From a checkpoint of a small mixture-of-experts model trained on Wikipedia: 8 layers.
Below are experts of layer 5 (counted from 0) of a mixture-of-experts language model. Rows are named router (the router's row for the expert), down (a neuron's output weights, with its number) and show model dimensions 0-39. Each number is 500 + 25 x the weight over its row's rms, rounded and kept within 0 to 999. Numbers have three digits each.
After each expert's rows: "comes before" lists some tokens at least twice as common just after its tokens as in all text. This comes from a sample of Wikipedia text that the model never trained on. Tokens count by the router's weight.

# expert 25
router:490527446487512481506501503525512522451502476458527525526531475527544534524525524469537499508525489516527519516528523500
down8:513515516483488472513499504549469470482518515481493494502429541503517489509497453446505486521485520533516547515500476490
comes before: " be", " ", "0", " the", "4", "6"

# expert 4
router:465500464533512466503475494533524535490522462493487480540538500567543520505498495466530511526517483556509526485501468524
down0:515487504499486480522544487515494502505499474500495559474495589543509526469529532535526475486503508516513486532473533474
comes before: "1", "0", "2", "3", " |", "4"

# expert 8
router:487520502521547480493473488486528526476522484489486479519524497556560497541503485470512541483515438534549530491534486558
down0:500532534569493557531552517483473527481460491487479492450469497514491501533546550485506483533494482532537516481507528529
comes before: "|", "===", "==", " |\n", "==\n", "|---|---|---|---"

# expert 26
router:475510487502481504494487482511511515464550468496519509511505498513504498526541484485535526511555456521519509498558492522
down8:513521516500495473524490493496523507484548454489484531521520507516516478523517480456503484519483488510466500465472457538
comes before: ".", " |", "on", "ick", "ob", "ay"

# expert 32
router:512538497532507504469497459499547518517506478509510509524516513545530493542541501483503540481503463532511548473524456521
down0:509493485496493503476516494454528481492474485506478538495502525485520457502466531494458497527451486543504493484501470522
comes before: " |", "–", ",", ":", " medal", "==\n"

# expert 18
router:488522490489533496514530449522554473464495483472505489510545512516543497506526513502517508506544474550510492523526535497
down0:503490502463507480512487530462467532506498540479493495534464486491482508466487469486482517507514498507498531532482483507
comes before: ",", ".", " of", " and", " in", ".\n\n"

# expert 17
router:498519499528503474509478440538542490477539466522509480505516489516522522562534484499537501485518448520527502507532486519
down0:540470505507545522488473514468508516500486502546525497523531492497509495474502500503505476481511507507525514500495499522
comes before: " the", " to", " a", " that", " in", " his"

# expert 51
router:479518472559506471456484500510514547461523476496538509519511516524499509500501531520516507483549459521545517513537479522
down8:581519536489498518483468511462544513458509479468508510515520473522502514523486472528521490504547495506480514523499526504
comes before: " ", "am", "a", "un", "or", "ad"

# expert 36
router:502504480517552498500485464518518524513540498487543475522527488525538509506517492493511547495532501548519538537490537507
down0:519520535520527480497515514527528458511512518512488486536506518477518443480518497478530469503509507529496497494449511504
comes before: ",", " |", " (", "'s", "\n", " and"

# expert 41
router:516500507516525494481488480503523511463512487489525487538527519497495502563512482492510548471514462521501507496526505521
down8:498484526474507493504462458476491489544492511464494534452493473507522473477502528498498460490526492489495552527469477464
comes before: " |", "%", " |\n", ".", " was", ";"

# expert 57
router:460525486503521505492483451513530505491553472480503505534520497508547523515509530499526514506535454524530485512513491506
down0:471509480503481490511496465477453522490515545535511501543501500453505570508521469466467504506486485552530490514515454503
comes before: " by", " to", " in", " as", " with", " for"

# expert 12
router:464537483517515487532514473524511489529508465532519507514523492537512520512524502492483507502507458522492527475533494531
down8:559512499492514533463509503489477421507522489457497499467504494501493462495457516495513493540489509456484537539526565482
comes before: " |", ",", " (", ";", "\n", "A"

# expert 59
router:447525480529538476476470490503526570506553501463523489539511482536526522541514478487519538496505487519509540510514493540
down0:505497481519449481457498472508510554493482515501521501557491511505491489523496491492520512510515498498488490513501516476
comes before: " The", "==", " He", " In", "The", " It"

# expert 3
router:475501487532481523475517467503518520502553486484515511549522489531506506525503486503489496491545487510511515519510514534
down0:519538513471489505458535475489531498524550522488501466485419458557537496514507504496505505527480461464515468547507526520
comes before: " of", ",", " and", "ist", " in", "\n"

# expert 53
router:499506482545533504503520492510522538467526459509517496527489524525545545490522506489503567501525458529515526533514468541
down8:467492483495499504472463492486467498511527500500526537469473479517530563477518492460516490503484525516485482454487493488
comes before: ".", " |", ":", " (", " |\n", " place"

# expert 7
router:473534499530516471485487463531542558471532497435534470526533519519517508530547480507509482470484491529511526493510526541
down8:509470503442480523513489522467473500519508508489539519428507478489499506508467502465491475497561526541443479480498534490
comes before: "201", "200", "202", "199", "198", "197"

# expert 54
router:462535495518544458491465444529512524475495476463513507544490473531538532543505499511530484500541471505536506520563491534
down0:515514511457508509534475506520493504516535495526535515526469532504489520492528475532462490485494478484484514478465500520
comes before: " and", " which", " but", " the", " a", " who"

# expert 56
router:464526478549540535515511473531512497514516464516542495492489500523521568518503482509537497512560440519511526486521501506
down0:486513523514472477546498435514519491499508462500531480474507545492505554492546471460479491482435480524519485511484478506
comes before: ",", " of", ".", " and", ".\n\n", " in"

# expert 44
router:500550492507511457488485463502539511473518477457526491509492498524527535530515470497503492501508479499520497509543515526
down0:503510494502521500496494477549469509489498553495493495442470529543466495491488487502511499472462514516526488502504530513
comes before: " the", " ", " a", " his", " an", " its"

# expert 14
router:446532502514522463484480498535500528503505481484561498497494524502536508521521503470513512473501495508503510474531477508
down8:511503520491504481493486511509483484490481546530483497494489486497494494463474522489468484498510536533444513478496538511
comes before: " |", ".", "–", ",", "th", ":"

# expert 43
router:504553469499540477489463500501541541456505492481502488530536485540514539550516476476507515483524472508527504524568473565
down8:461498474478501539505517482493486503475479502468487494494489524449511497466465531498522563509509508498467521455497465488
comes before: " he", " the", " it", " they", " she", " was"

# expert 48
router:482525494519515489481497463521535556521521488516539485519496474509501534528558499473527503519526475552479539478534512501
down0:514505459468467494471532494544479476452471438503471528484456525496471521449485530528545449494493491518530508479491505516
comes before: "ing", "ed", "s", " of", "ers", "es"

# expert 46
router:492511484515538499495480492546522545485523483485533524533514512567514516504520468477525551491537501517520487507529478525
down8:515497483517484481511512467535484486473519511484529509481476474522504514522469491473503557485511523492453502536518494505
comes before: "\n", "\n\n", " |", ",", "°N", " ("